Below are experts of layer 3 (counted from 0) of a mixture-of-experts language model. Rows are named router (the router's row for the expert), gate (a neuron's input weights, with its number), up (a neuron's input weights, with its number), down (a neuron's output weights, with its number) and show model dimensions 144-191. Each number is 128 + 32 x the weight over its row's rms, rounded and kept within 0 to 255. Numbers have three digits each.
Before each expert's rows: "mostly gets" lists some tokens that are sent to it at least half of the time. This comes from a sample of Wikipedia text that the model never trained on.

# expert 14
mostly gets: " film", " group", " city", " government", " area", " service"
router:150110115143188175136123134152154101108076172091157070155106151078121160148152117171170131066102170156104122106123157117093236214119093078145099
gate0:102107092132087182132157236103145160166138126109127143154089104165082141124136108117155094162149126087098111132128180183126090101193074130113110
up0:088128176113197126125139112155122134161146102116135095113140073132094072173145125083121164129124150119123127159084098154086106126160135149133132
down0:097111076161114119090087119090081168119129101158179137104160203030085189098167152117150163186131144173096116131146173177093136098108118123107124
gate1:130109137148168172112152091134085209176169150146114154073163091109097114089149128102139120154146166099108178068149107167184103145147115142102149
up1:161123086120210118150140156098140133121196097132172103034107127203182091085108110102121141155091109063110134059109156116142155196121101130150103
down1:089105075113095129114136161126101105138100145142108127139161048158078135127121133125136165143163171039120106096086149170130146129181132095074115
gate2:167197125112150133122167134133083088180116146130114164174103129124173079125125186113147138084119180119133163145156127111109129170137124143123048
up2:187087157130126098085089050097145096055124120136165166142107113133169125098160180179109119147119122112112117110089075122140120122093138093150135
down2:155120098152180137100150124105112156057134143106115124157145135107134142177115067164113129134102125108127093119116130124121139061127163122140177
gate3:146088152104157138139137126126135110134097149157127136147139084115164104181091087139123105134147102121100143056142111156120165026108148118126074
up3:129147122128116105147162120176155153173062106118162141152152113194110111089087162167124122130110152055053117183134100158175130143113113104133156
down3:121104104126079115149098114150150139086118138111073065255159111166111188063099104108131137183097143138090144122139184198150134108081142130146137
gate4:120106102136136089151184100083201114166159167138175167128134159123102157115066136083113120122143108184112154131081122081089081104147100074144106
up4:129110173146166107166109163172100089123142145159122133119085136119106139151098069152213140201103139094146113129082112082122194112117160110157109
down4:065098114175101089104142171143137114119221115177078102083152079173136132102115138136128130133138098112114106082128117101140112116114112179164110
gate5:135140142134099112201167089169178171130111124124145096099176090125162117121108142117120116141115154154116153106121144089078150136137148094178108
up5:159123110095151100144147103163184128152120135081086074102102076100109075104148187165212139165104119124092087171150156072102151095083192117158129
down5:144090141153077167149108081086115156106111103150140154139104119133131152177095155129163182119116166084089109225163132097142162156093119128082102
gate6:077120170144168160110122085095169155171110150176127131107115126136161114070146118139084150153106139174078189192117138091092134109127130113146135
up6:166130074088110161136117166136167107150166099127104125143118105144103226134088126135107140116178208150141130124142123129130125224136132131171125
down6:094066147161150145186101137143091112164179127092034107088117169084115143133171157133165114084132087098111098060098097132183154159112178132127144
gate7:091086123137139103132120154142139110121072103156112149165133153174158153097129095106152082138114136140138188123101095147126117135104173093138142
up7:134151172150126132068130167138099072145155131097132159134125107093083108100058103067132135135094141089134137136196107083125111116139164156115185
down7:162142108135105076147100149129101088081174138066215133148078091097155145115061177033100124140133163106153085186097148146192067086126151076098163
gate8:116063098161133121090061152110154110062108146059061154146139193096131132131117197114137162075106075146141062147086124109155157132138149175108151
up8:064147112134098109116109166124125158133166096119089138164213116166128117122120161082129112126153102075131089110121182151130180105083157186079105
down8:161105165182077102161089131097164084085165165145107173104129114092150150148092175109156139108114111117198147170100194122147154137098139142096147
gate9:132124084139171108158151042167180083081123082150096152110126179107123125128120131114140109163107100070128152118116146061130101247159074126123134
up9:115092136132115116109111175160127116142121116133177204103133111134094102093122097134093160122176181137085110190136119158167120124077137131118095
down9:124145134136145141037179120173130137085109110097066135117128118115117174144169120106145146138107136122173101100139109142149105126118167085120099
gate10:165175098149093128151106129147120135110129132111132150150155178193116134136089094152077107105122151102108193036088081146130072093020150128170154
up10:143118176111136150185144130086139148063057108174067146116158140086095082117111163162129108091129144135113079162139138144140153103157090124111158
down10:165124093166141119103138185076093104122106123086120220147096126082137142137112073133101106130153128124180136171091087066149130112105114131121139
gate11:114172153128102126151115109070101102166163087123126126108137176078077171115096154158104156122181146138132112101162110136125105110122140111196132
up11:142105130104159208103156163146204166174142174128056155148115117099105194126195154106117143126113105153196119228144155087087143116108113197177112
down11:079132115113093153175124107117093113093109111155119157064114087143139141144168117161117137156115093060112104107154130097155113125119121105123141
gate12:163110129207162143125117152174155181112097107141112134112115200133130177132090125120120111147182134151113157160145047129147106114107116108171152
up12:147106142106110160182099101145124138170159168090128129204189140079064124122101145099114126087138101123119104101098142116147104120156168139173177
down12:161141114158170154143128118118164168137079093213143156102170023116108143089127144115153188103133183117116112122130121097191145171094133107165065
gate13:134123138185100146127112149058179132139126167164175099112176099143107164129085173176049104100144141198073135140126186139166131126145078077152180
up13:144170094150107141165095089131147175165143141134154130117110091120107140117099137064177103132179117098137143111063088120125134159083151144180166
down13:148135154159127111154125131093094140138158106142125110060161154083090170063154125136152089124117088127102112084147094113153150160084080108149158
gate14:105130093118128148154103100076123119152106117143125167138182115114137157136097171127153197118189112117144081094090121115161172119143121100171171
up14:144193133131169120149117113122085109123148134160121128105119117112136168131149141102122129099151152126116153129093111145116133064142190173096141
down14:164043105145130155117133105192130086160132092148117124206157174148075127158122140116086118125140143115104131172110124078171114134102141153147129
gate15:096124062137157082146177145193111158171122153133169080114141123104149145109187091149160084137117197127156155120112080148118118183084111169162178
up15:131112138110111071123112179140064055114095128078123152171131128118128066145111099139128163107109078115151106172108123174117103126118114110098163
down15:107119088155148085166134099172130120174071186111178054159127158089166148158171057075169095138096159161157121071137152173155123164135143153228117
gate16:149131088118165176152081076143172164162122148136100111141143138112072122171092040057117130068137155108142142081176122159150077083111159143118137
up16:168140105090104136108085103129125120148123081139072135145188154117145038144127119130111101130163039073160093172090159150140147078148200087120169
down16:091074160108103082093110205147108143116135180099195144204093118103160181149112160106125159133147179165097172139217116129051108121080135082148138
gate17:190186071103155089206094088121126113110131107087102105118105127113113146094135143124106127153081095167126135083117103167160117188164141090096201
up17:170149115120119063089093075100158114139140127135152105128163116115114086137161166145161086079103083107152167124000160147114145124110137131113131
down17:086177133103178124208122053131148127156130095143135179122153119173100141101117132138149146093089134099130121049102110141110113144177164100120137
gate18:108160122111143115095126158111056169124154140152155130160090109105182158145161120063165157141153143104182132081114116131165186144122196098138114
up18:165115139147181158153149157099156074083199059134070133125148143137145071179133071100126089127070095088133137115144106147173089119114142101146132
down18:108129160093136157192143123130138100171143135196099177087106134100085093125174108171119144102110098112133139066138119145209177122170109137143077
gate19:132065089145108132158134183126081077084116123114109142113114112094166131222179145116109127022155126115119116179114117130219097055119113122119126
up19:114187033157069123100132161137123130115081148108189168140132088109151159180157181067082095064108103168053122154139130157093145144125118152144140
down19:126133133154140090078103154099120093089157156150150143140147161148115081175101166150113108083146137107136173159117103108112131048111107117078107
gate20:128194087090153109105139125131119126170112143130112071151121089167137172132129193140167153149094150126099157112140172117138157106204179072124099
up20:104121138129077159151116143079156135082117138108066110164106081125111126201072199121101162150129113056136151158126074137129170087116086209088188
down20:081071152113095173112090116170190144138191059085071129089109122136125155145146086035104127144134061117142110117096149198111087170125091154142129
gate21:148056098048152183159151074114144099148124098144086138079116173150138140132127218151129186122121137143059146129166077139123172115075105107137136
up21:149175149137106112121149133095197144167122097196129104100175092124127135154136078153131114139139089135184156113084110117159113168045094136130147
down21:191093106136170164111101141117140125118128180143123175176147171158105110128102222166146177052124104136112122147140111094076131131146101099074104
gate22:107140134180109135155143127106134118119145138155151120107121150077110119089116128098082124130131127138176123110151136138127141158141124116112153
up22:120108161127139079172165132145162147060126103081089142136132142115155120099145127095159146167115105179086129132097140145124146079169124115166177
down22:185136181095154124097120113120144142145138163125116065147145138189157145159147116148093111111106119139102134122124132112194161109161115171157088
gate23:091159121147137098114083122130125099162093109162111079141161128140089189143155122123123121100105079042109106113113140129157105154136129100126102
up23:145151109128127055135099125098065053114126064136167084161193102118118156139088187094096182135098136125147143146161089133113110124163095154084131
down23:155175141115106140130122139107177089164140125124100128131154173084168124130092115127130102120136099071166145111118122157107167130115127106133117
gate24:147202147150145090093152153104110107160067111126064117153125113117154120071126104140148103157140130082093120111166118113096061116156133121101081
up24:183088108162190120117115114111108142080145106205098050163186139100108159115146147103136068166152129089116145126159125154165073139182154009146123
down24:197099157130208146115132071119118122145081146093089093134072071089138099091057134113099177141126145114073111116132194092110082120101178143119104
gate25:065157106106126071095094142154085093150162148068151099149150158123136114103087168119177098127118097150057157095082137178174108150164104142187104
up25:082148158101077126063093154097155162160097148136064165091144089117170118062196114182113147120130127093120121116148067086134129163099120110149109
down25:098040121144129165158145154101085179147134075122127155135116177121089137140178134128112106128079139150106142118092119131188141087140194147149085
gate26:145126165088166071149096070091124150162151176145127115156133111125038116117113142111148199092077071065081129125126139167122119142188149114124162
up26:096124089138186153074137135101110153142063087154135086113185131155139153122114157121110125112145187083087162155135114115126127193163040135153155
down26:148116119132105094085134121125131187141094108128075122121110089173152135149120115132137086171101183099108078147177088139099113115112150094159092
gate27:091099166134103045104171087133148118140068115102163145110061091107158135141212087095169054171134100130167090131164140143176122111028196138175107
up27:109146098130125157167137149136115162117177140122104068119126190097104162103103131134175122151143173167125058137103114158137159100144125111190135
down27:115134078118174163146111187158110162189133128093086143174078172142103144101182032148114110149123182166146133142157122168121113160176126137133110
gate28:153109108094117140148166124143174121095083132115168084079164181066129154173134170110175133127097077131158208124158126074152170062149169111151142
up28:062148133140136089188131077140137081157179145084090154179080084078118132059093154080158113100136173151158140160151160046120185120082125183101120
down28:163122123195131113129137131126105118122147133084165158113146122127127139151118132092192074088116170084055081141131144081168138062175141104116064
gate29:093149133214134141153096107114161113125169105128105125120110173102101142157153127146116105134082147088088139074122137138149166068091118126154153
up29:073146167125142103153239131145128098083164136121117147113080081179066152099164077150078086113115154096140127150115065151083117111126113198104093
down29:154158106110131114140132138121142131124163187102117067134124122116141143146110123163130163141102060155080158091163203165176165078147172077060079
gate30:134121133152150079095138180129132095116159102061131125162097088185096148199165150111136114154088107164109148093151211145095145140137133124153088
up30:154168153100156172112088093129059089106178180050126139099092143108138171100104144119149096094206068048155141124122121146059089134079128113160111
down30:094131123092111147086045135133160178190115115086135165187119113111155182164072128100107120138181103141144141176096147149108090126129110073153123
gate31:184099090111093059120030098150083075125116112047145048100167189064104174145113122134152156066058132114117142130078155125145092102207115111163135
up31:120155108165108110173149138108080093115185122175160144119109154120152139138146186127135172184124078098161108140109133110153093160113097132158134
down31:122121144121164130119128175150056104061127121226110187050115137050076138161132111119087099079216078114145147112092151114116136094176134086157111
gate32:144160169119154114113123115148151151114132127141107133115162164087158103176148138121147115144143178110121108135128122147128117149153176080215175
up32:151137153134116115150115126103110141062111143107148133076098126175135150161124126171116140154104126146114078133207115152110125124103145118185093
down32:085170114197143200157172139087128118159127122165102147128091170113064128126153112166194099115097146174151062137099115098197172153130180136152170
gate33:141146136105162163185171109174149105075140162149111096177149174107129196153084147133107130111123184075097139142102217130146153091144083121129173
up33:063071160123139113123131156121146157183148155113137094140157154080137153123025139125101072153176142175120071177117118135162156149125154100139152
down33:159151079110133161157157087142115179192102122165124156119098092135106130076178055206115127127158139170120121151092045137119133166122171166133080
gate34:103102162123120042131146107179151111090144161134177124161161162136067112127130129150118138133172154087134111135115121148136114087169143126106122
up34:078123182116119099110183116149159052073117098107124069154071122167118112098145125178069079143203167154119135124157122142157135135108123152096074
down34:076110072108159152124153118134140176129085138182128150149114189127153175129158138148132133144088128146132165095105145150115106124150150154173132
gate35:131115117094116147091107112154166096162099134100150186178135043185168109162110163159113110094123087112113188122103132151138134121120108139164082
up35:112179154122116113124153058156118128121151139160160124163105121130125170095122075098207188145128115129134141143117123120110175122139140110092137
down35:114153165100166171163141118102122100151098112099143089120115111141152197068130093129104115191106139129179107052134138146158127152158141134136128
gate36:156100142121122128114125085192158127103193093174067107155072108091176191225158139134128104108078135106144141087065155181148156134129171126105165
up36:158108132081142096112095053166130144139108082152116149181136078123058150066109072102121090118101116131160129135069093132170098124107174099113152
down36:191170154093108165130159191127136055135153168139080134096127114104159148114134156114098167151092093041130118108144117077150159119144161166112114
gate37:093130115149105142139106199113161125178142129126150106111098059170151104105133180124084160051121152103095116166132133149127117178167132120070164
up37:107145143101109096140156122129127084114131130131130188141130121111144130128189084110175127125117089061154128161124133109094104093096098108095155
down37:083110126183182099090103131153144091128170135091123159144135160086177166094146148102078134124120087109119106153097113109087126149149118132068140
gate38:129109165128107134150151140124096137124109085151070137148127141159115145127189121120167134190099156212148126119110170141136148102099146123108131
up38:107108139116056136138124132092131108136109123185117132099104176124108134144108183158147139127146093175120107108131157088154151146149175073149088
down38:159138098137104099087129160096112124101182113137113138108107163100163129194084154100131141136127157133059114178130154097057121090107125094130133
gate39:115084096129160122094090173054178133079127126079112146107141176153141095119089207108167131132096118113117167061164088116120150097121161038127164
up39:111140128146160116092157109132134049144111157068139121159083148116152139157153116143168129087096146086164129197085185142180121126094154164173193
down39:192128132191130180120161060094110180149119107130144136147115148142071094125130034130169057156071124090145154174135087146143144140117133132105077
gate40:127130091056137168108144050149137077086140096132110127106127130164090158140131139117142093118126170153144083168126132124169130116150178183113149
up40:137160157124170136099120114135107126128175080106106098168087120126148131151179153107158106104126153103139095154182149169106139120147123093162125
down40:058137164091116225161147105072172116155097179125112135142138187170133100131153121153167095136191088195146127120137117108173160139109138128133073
gate41:095100092096203074147126084098142114132138151160120053132123139163130094115143099122150099094111093155141150146146063088107129172105133105135113
up41:122099114100136103121098108088165108129095184105170097106164129067134049107135102106130155128132139117130088069097152174112095130116132123108182
down41:141208119144119110116110146116111084098120162134132090163104169129136137165067112165143126152127161146142070115141192149087126148185119107178080
gate42:160132127106111112111076110173170130076149107110116134156157211135112153175088138132121101168130158151123083147152125164158132153157165098146153
up42:165133103119096117092113088096116095188126124151120139100103154100126174147140110157121101132074104150096085099173185142117115166189098116121097
down42:136088182160108119108202057133174117104111127147124122105100105215127126123108135111159101155092092167164095137057094141212176172123166140117119
gate43:181085072146111148139119144106058118086138159121154112149132102187158115198199198088123099138132085148147158153168158143104135112116090093131115
up43:132121107127089156174094169109135082161114159124134118129129149136098115142124136138086176114078159184091182100090192181110125116172154099143045
down43:176077100154112163148101097134048133197157118165184189104140093100161099105127173105153147155163116112109178160166132102088147119127163101116118
gate44:117127127115156105175141119067139134140125047143113187137096147146120211094110148124119081192067091149124137073210167089141133104099168103096179
up44:186132109113107183163112132123154163121103121149136191097117092132192113083091141097120122140119167091143153143122125121132160118129125115199155
down44:132066157112121092147113148095144091117061180056114083127158143142106126148182163190129170088134129151114117133158138072100136160180201167102134
gate45:113064169116038136183166125165166129149124102164138082135134144161034136146135099196134131074130193182075061143115156143150118156171148137146122
up45:112081077203057120111112108106123095128129085109132134129203040157103144185078123133155109082046156150164140142126191175151141129096090127165141
down45:116111165095131166133089117107098088178122162127167094067180167105142134214090213108132126135148154088139131148165159111087122169139110107098057
gate46:126132139126106104085117080187157159106121060118124129116179170123138131086111174160153165104132144113165091131080162096101154171184145135139104
up46:102090127124149077163124121112138138133142131085114072154121201068139147117110193095042093098108073106118095090120120134091083147157123121136175
down46:141086077132131125124104105077130095124134140138122134079081150124167152133058152165086153143078091105213135125143154113125130167074080099139116
gate47:110153190133174116111076182124124096169129058147181079134160158113110156140146121147093076097093133144124095086117050131131094141102103130152125
up47:119133097126109122155137169074109166133151115137138091116148180115051127129155090071165100106124062097112137099151129188142089175100096095074157
down47:086166144181144171091098077100122088190165130126131143116156145159160113142114084119142110146099152136101099139120152107082105173131098146106120
gate48:144038162078090086109134133143111101153094139132091162198124147163137089135155138112078176118096079127141091109119153143124141070131085130157127
up48:099146071153088125153074149113116117151093142130191147129132092122079113091079100123099122122120158121142172128129149124136163135112160196064129
down48:142159079150148132180130128144135128152081085130149157125107172111129128066143105100120098121082134090175143129153072162114156159099136139176123
gate49:095100157109244183128112116124056174106099153124146084124185112083135089147115156114154110131204143115168077047111175153141093083119121193154086
up49:128178098159162180088112161169103133120065194148126136123137143129110141157106169155056211165151122139125119054059156173147129116141167117157115
down49:162117122175103139191081100122096096108169111164110153148077137162105138136161127109154139145047146145128113132135080137117148116153144117087145
gate50:137145114176135096136114118154151153093096109154112138150119109161176149127088148127138123112070143147139096114144101114182169198071160097134120
up50:140108110091158122196083107097192100094160204092110133157088132118137115138085113183153088125051126121078081112138088151140142114114195144126114
down50:087093133115187124147106140130142083151094165105119166139073136107132169145181177074160101094079132147204101131143083101108109114059148106129166
gate51:120162163117160184138123105081144100180140104105124165118145130101146152101149166122148135102160115118129217118121130113062163104141110117138178
up51:174127072059202138112091110146112124154141145107096159156096094126082100071177165127158069176197072125086129144143147135111119142099137209103078
down51:085174201122161141166114085100134137109139110149104121103128112167204128110084109114111138104086153143133107083076126091103117122100089100175164
gate52:132133123082155131079097109123112163122109133123081076121172156078124068023081109109133118118189095064090140108135071178089135169181174109102144
up52:148148120140111107121128114152146149107183097103108143076126157146109174140109069108187162151144143111088172129097176113135096030097173078166162
down52:172158092153121067143104132110109125048089147125138185163159143085158151102130111065128123133120060161132137109110117172097105173133176075109126
gate53:100105124117155137153092106109106110149125140089116148162093153134125187131179121115136150122109122173094141093085075119109141127105145119121145
up53:129095212127114093151127113169132070165100076104094086121155029060133146134085152115116150136131125061146120120131140110145096066118116113115114
down53:160145065170081087131117117100162138118137152212100098129117080144126126097159023119132104153142074129088095058100049130155121116164168100174099
gate54:121143131177118138090093115106079122112078111081127131173160148114092157105165088102149106202193126054103126071086112111089097121136123109162128
up54:118145139097096086112115094150108202056102111060110099182148133156155159133134147106121131130166101171126101171150140168131146112171139134136078
down54:165164165096090144124112159164182128093141120113166163169113103162142174162062109147137084110109171106132145127112141108073117069109147176149112
gate55:144135161114110072092115103159091074107081084124151171198114132095128113114166124161111162135111089160121131120179100103098128199165110104109086
up55:124118129100137188138138125218136134092125135094106099113147157192157088169130139166101065141139162128148088154097134159111144155130191145123200
down55:106111158116119110111160164145120111159119088123132136152066160105114176127181139157123123173123074171179189165126119103137149103122121078152127
gate56:157128084086204117161118116186171158129096107139111089156085104153113103130160171180117118152138138090131059130093148109135188140137105164114153
up56:104152134118150072086091077161144108084118186111118189137124081143121126164101137124191146137094124116182121110118202165109135097130188194116094
down56:180115108147155196183132146076144157176153127114141082181141168138134136125119059100103129135132110232099067124122081132144090184152144094118152
gate57:109125141116138153148189151112112106134123189146116104194141132137156090089171130085140130136118150182157121126149073131155106137145093083101111
up57:114099125060143156147128097119140119123144051090146141125112201081163120067120109085076159122092163128139116156146082136138088124081076128098138
down57:136129150136071178181140208143130174146161129102109080137151096137109050095118109155136170177167125098128155106147117090152111153135151169132114
gate58:096145129100064158141180093189122098077082143152048127069140059186124125150123187082157133153150098091125104133170099120093049089134099099130105
up58:105172139108148141188108109174163084156120127090160132088128110135116145151124153083132105091151047129209132152070108081181064145124136124108141
down58:062172124132167117089112058103197105105173085150138181110216081116138132188093151123104102118116121126149155088109109184086121129139151117114134
gate59:136113105084148095131037127047099115140131148115180146174128114164088141110107123145156114144109119086114108114168091168134160192140160155047079
up59:121118103091169108117171149201100139107079099116100114194050085164176101150117087116074147128119113067142119126139165116139075170126147152123148
down59:140181143137172178142129117096121130166137143174138169089184128129086138100146116189151086120123130119093085109106149116180169173151177115083158
gate60:141105097094137145184092111095156155088131182126122163197168170113089077085149107172133169098126109126159130061103119129107160149172142119158090
up60:112056135149149088127099115133127154127092104108132063122156173098113190131098140068053076128156094113096086165165110099090114109100097141138137
down60:140106058124127223140132163177179115145143139157131108033153111168056106084133108165162154127159175175098091110147119163108140173153147129182123
gate61:089084091138147098154207120107105120111133070181195183100105101140139143103160107175161070130142136123208116091156111186081114148114172118141158
up61:169120175130150088108137110135148104138119112060140165096175123151156148116133107137173172142192167183069152079149106132108144173080150133128156
down61:162117100199168138185100135145189148154057161153106181127150102109121092107148087048142113149142193118093093085175068113123152108117133155130139
gate62:159064110180102201120132118104097126101135113116066189125141105108137147157148144139118164113159138131097087142102087112172177127103148123094121
up62:177092118119157195179143122137089156105183194101127147148079143191122149203131091157171073146120148159130144088128074090132136130196122146101155
down62:149160111079135168132086199188089143146117119058128117130103176106163145137148154103127141155130197110062158086118131191145090148159145160076114
gate63:101137110105041123112191117143210100152150119179083123135122111124123104080097119138145126120087134171143114140138140113136116097143090121150142
up63:110137146145120143037170168149101140134119079124126114107144094204123124061131120115111139117103176107151138112154150126088115116124154127094171
down63:143096097113157138127132115093140107136176167150132151093132093137147147213086170139164154071102125151152121116144144121090159119143102092134120
gate64:115123162161156128154140153123094159136165092107096112097073119141129108124130136121084145169130078127098158114153133134120077116113114102135146
up64:148158152110080110169186139125104147168109110110135114138121123126118112135129111119123136087138141167205150160042146197113126140096164137074153
down64:095142136129135163160130115132121100158102111126141096127162134053139116142102132141165091095130119106175155125082178192090158120154145071101138
gate65:165134086127181106097107099107137159066176100166106203154154098162119126188187131046168163119077115132098168151114168140124096117128087100150142
up65:139130125088158115143124134149096134137109127155164111180099129091061167105155179119226144081111130117117113155118122127132105066083163125119139
down65:161118186130082110148137147182120118125115131068121076074117178168128108080110140078127110172136093129175112150152140105183101150139080137101163
gate66:178114102133198090136135094136142151134096090157106076113082158165138169136079174143114131166120141153097163078174101095185073141176170153157127
up66:137091173158122078155128109169130155156179135175093124132118097175119181174121112117097083213081152135088083130095089147078126133150119125116106
down66:125144134124092147144119101070097143143138134097134255134127158116147160158133120079104128099171109104108112132101098123073092144079135083120180
gate67:102182130074120143108111077136129111054087162110111145130158136166121125125109134196145092162105105137067131093092041127083131174140106107145145
up67:103106109135201138159135150147060176129124221121126151107182095082140104149065111163177144111159173103139161117191154144114120090130147142114103
down67:126166096129155071157222095097106089131137107134145127106072085057115128101103088145140118099160107144104173034113178066131129090111122130152081
gate68:145064108116141096163136098108135167055088102144116131086115111189123144177077149108167115108139180166117137163155032120163120109162129105140110
up68:153142096163163156152099146171114103091131137134106131134154105105088093148111093146218157168094040178122140139108083053132158147138113107138205
down68:144119172135128098134058140148102154141209104146159072099232109149130168166156161112154152158155117149147142130152169126038068076144128122127133
gate69:138100103115117051093137099101136092156132058133152124128181108085133111150176180064142146179114092108130113158140135118135171172176156139123129
up69:118181115099154157164136125143166140138175133105149107118147151058183162165117106120141156108122175148147115117141131138125086156158127100123127
down69:125075097148142171072135103148144185145070142106088134126098171112135133178121108192110179076137115100051189118175113079103132144103096111129100
gate70:049172126146084065107101120104108162178113116149142137168155175130126146115171105103099129185149123160133161149150140145174038112152152159129088
up70:173139146127166162138121099149145155171140089098180130126134147154148108178160111185112134087100120142156118146117196097112135148054136164091139
down70:187093207134138187136133070165134097140134129106123135078107117118172049170130136199161171072110118094144119171127148083099164178113128114109135
gate71:085091138140146120110109093097079150102098143148148156158141145156125132177076113147053084113185111122093131106172036158098181160091070130159128
up71:091147094112162173213140126110161177139109168097077109072157154112112144088160069160103135124111158173134095071077194123124059123105139164150146
down71:129142133148121120086134105115112140144140126122161141128106119120120141144087123073119109180115145150153090119120138160094171121146133175121154
gate72:117134122115082123127198132174133107099114120124104121139089235159142186129121130120201120141112130104170158096125051172139142062067106120108108
up72:137107113087125143071136137136124181137092117113132145124166157151106192115110109120008122132176221095105097126131056128118061158095116146130169
down72:106110101101060128112091156112075113141089113156122136152173141123126142129109139106085119058166133108126174101141121169142140120178075084193122
gate73:106051171179146107099164110073095120108097136122113145116160129099087154078133084094169085158160144070114136148131111111115165147091087110068164
up73:131171101127101122129098176110076163172107112172096079105132079128133150127098075176114077220183161119139103128126139159152134169169120093141095
down73:143070169147155137155141099097175141085118132180105069129159103084159119066128189158158163123104069100183156099145139048140112138130061097101113
gate74:140098160102127145154129139189104099116166111109154164138143156122131118137121196166127151142154140105092120085149141119142156073111125137147117
up74:143142129127161158101125080115137147108125136145143147120115114092112154105124052084058169146131164101122107152119091178069098183133115168148154
down74:140108132091140144109116081109059148167146143150163095163067131152132171079161093051120146152106141125141108186172157187173128165137130125132104
gate75:134142122133132087152155164123116144078123124112118117111160155092204120088184176123157133135122088128100091098114188107138090121125155105127059
up75:156100176092095149163137180142159178118082175081113152123132144055063131145114073093114093106135155092197082133097155134158143151115141175116143
down75:082145123138150163083145109130127099137086106092113134141143088107141179121141151093091112103105135089152084105135138160148153158139114150113159
gate76:126117124101089107066173180083124082140144116117102166142125103120127152129129146138124112123131067128113133166119143113130120035092166156124182
up76:174149166089158173145138099100108109144159165086116091118131162113092114050130146134179132236134122195114105094176125128083164120209150124131109
down76:114173059122096122148115119175077105150127113095166085149120150106117148105121152098106124165145130100132134115143177176189115133063138141161154
gate77:114172133128229130138143137171184142137107116130118079124104116111197126076109161123079113153140135086162105127127097124097178140105077157092125
up77:129180156094087148155158111099068105108142167109102104151178085114150052154114155135170103124151117148164071074151140128179168147113149162119115
down77:099108117125131130141135179170166167176135089190066098139125165141116084151133101197164115113094137082067131146128125113149154142165167166164115
gate78:157127120154107153164186103114150119124162070125111171113073134154153130120133151109178099166050121089108157141133139130130118075125181155093179
up78:138140104119139148118165106074145134204135142160158155081118123167176115112079154081141086080145074169178123052115024125097118152189202130152116
down78:081132088137107087159145133116126077100171157165096138090133138142120176117081193118136114157090133094141093136163095127115139105092192089172130
gate79:119094161154123138104188156134152048129101140101131051170117115115125113144105104177108122085104091132117127116137098119196173077068163139161190
up79:150133109139168130173103140108136124140134173178134162128112176123166150106146102136117124193166129142119094168099108167089113122146142112147127
down79:142106180135085073112151171126133122138083104086115111042092134099137107118111130143183154127162116155135119141138144070153114169102168114148144
gate80:101120182127168114083149126093107137131052083166154089148155162099092077186129090121107128101090133117148100106147111159067205156178133114081085
up80:124103147166170102107119092165132111111126147114130091094213166139139114116136162105122152174108190104094176113092054162097135105132074132053120
down80:154104085191114135178213137178205192112139158142116120114169139117156106114105120124185167141141099139142092097107163089151090144161138166168127
gate81:083113146104125089111091071189160072104095157091079177196081105117120145088163100129212085119124133109110121111139084144146166057137158124169161
up81:101158138116092124155130085155126098124057109134065167154067138139114162122052091130143091103133134083169127156133103115168114047115130112129118
down81:138157128124132137096112166091123158178172134139139106083161106105100100125130102154143170144157083146143168127194151101155143173166162122111075
gate82:097143062122139124120092107107116159130135091157154148158073121148125176164130132132146104106101168151096129158146153108141195140130100084139107
up82:188108095134181087124085147119139154109085142118067174129091148151119131125138092142162093116026141125094156103120179138139218101135132091102088
down82:164075135190027108151079114132089115096164121117121117107081143081153065098131129060180078124178100155180097169121119111112141149143098154124090
gate83:075139148110157071117098050095114121100069109200137123093113129111161119143090126120119111126041161131076170153116160096137088110095173167095074
up83:140142086116104152129111167119123075161142126150115158135119139142132144120131112143081118142100114181139143180170096096090146148176124170113195
down83:130102068120106107142140123122132166091132140169127093197176129167194152168148136148092107096131119131148099184184083198102153157126108073111135
gate84:143151106050095158095079089093130129098192152097101127079198143066088094086072126048089155109158137122145098082133086163093097162170125105136188
up84:108200091167143136130145137128114128139103122152135182154131144176083149148149173137134138090121189164129157170099163132123167157130093111131104
down84:167155134120125168151159139155168117143138096182140088067135080090180113148087130159135139112146129141108091134164112110049111204116127126125146
gate85:119101083157155116103108082102126076137119080168102131060072222159207145122123210175084178132121113114096129174148082107188132111115092104102155
up85:117147206141123121096152136152168139112117151133073133131027132136149164108064127145089134138200105130167137210169095136117161083100152173136119
down85:144070121104073083112099164136123097099171142191081176134149104130138114135105086072124114081185101128111108078119162189080085073083109099091160
gate86:093127163168074117140180131161115090139113149069150152140183146059179145114101091120134122155122051078131082123143131144151117152085153099075116
up86:107115105085123166117073122067123039170148117079127078187140098075181122118069164139195146100077097153133136159177137137141124133124144138125166
down86:126152153121137099149129156178088156166117146141193153141177114119175153124118163153108096132106134154131148087101161082102086170092118149095202
gate87:159130111183169143157175114082148114101137133125145136070147124129154115152126143148108098111139115104123156086095144131123078154177063113166121
up87:134153083150133090153114109129089204147179112147142133106184134110149176107121133127103124112137147096118127163131094110108133166096093141117096
down87:131138101124127126130112124190177125144105154103213156098128140090141142143095165139130161135142114126138177091181140106162125174133102087136155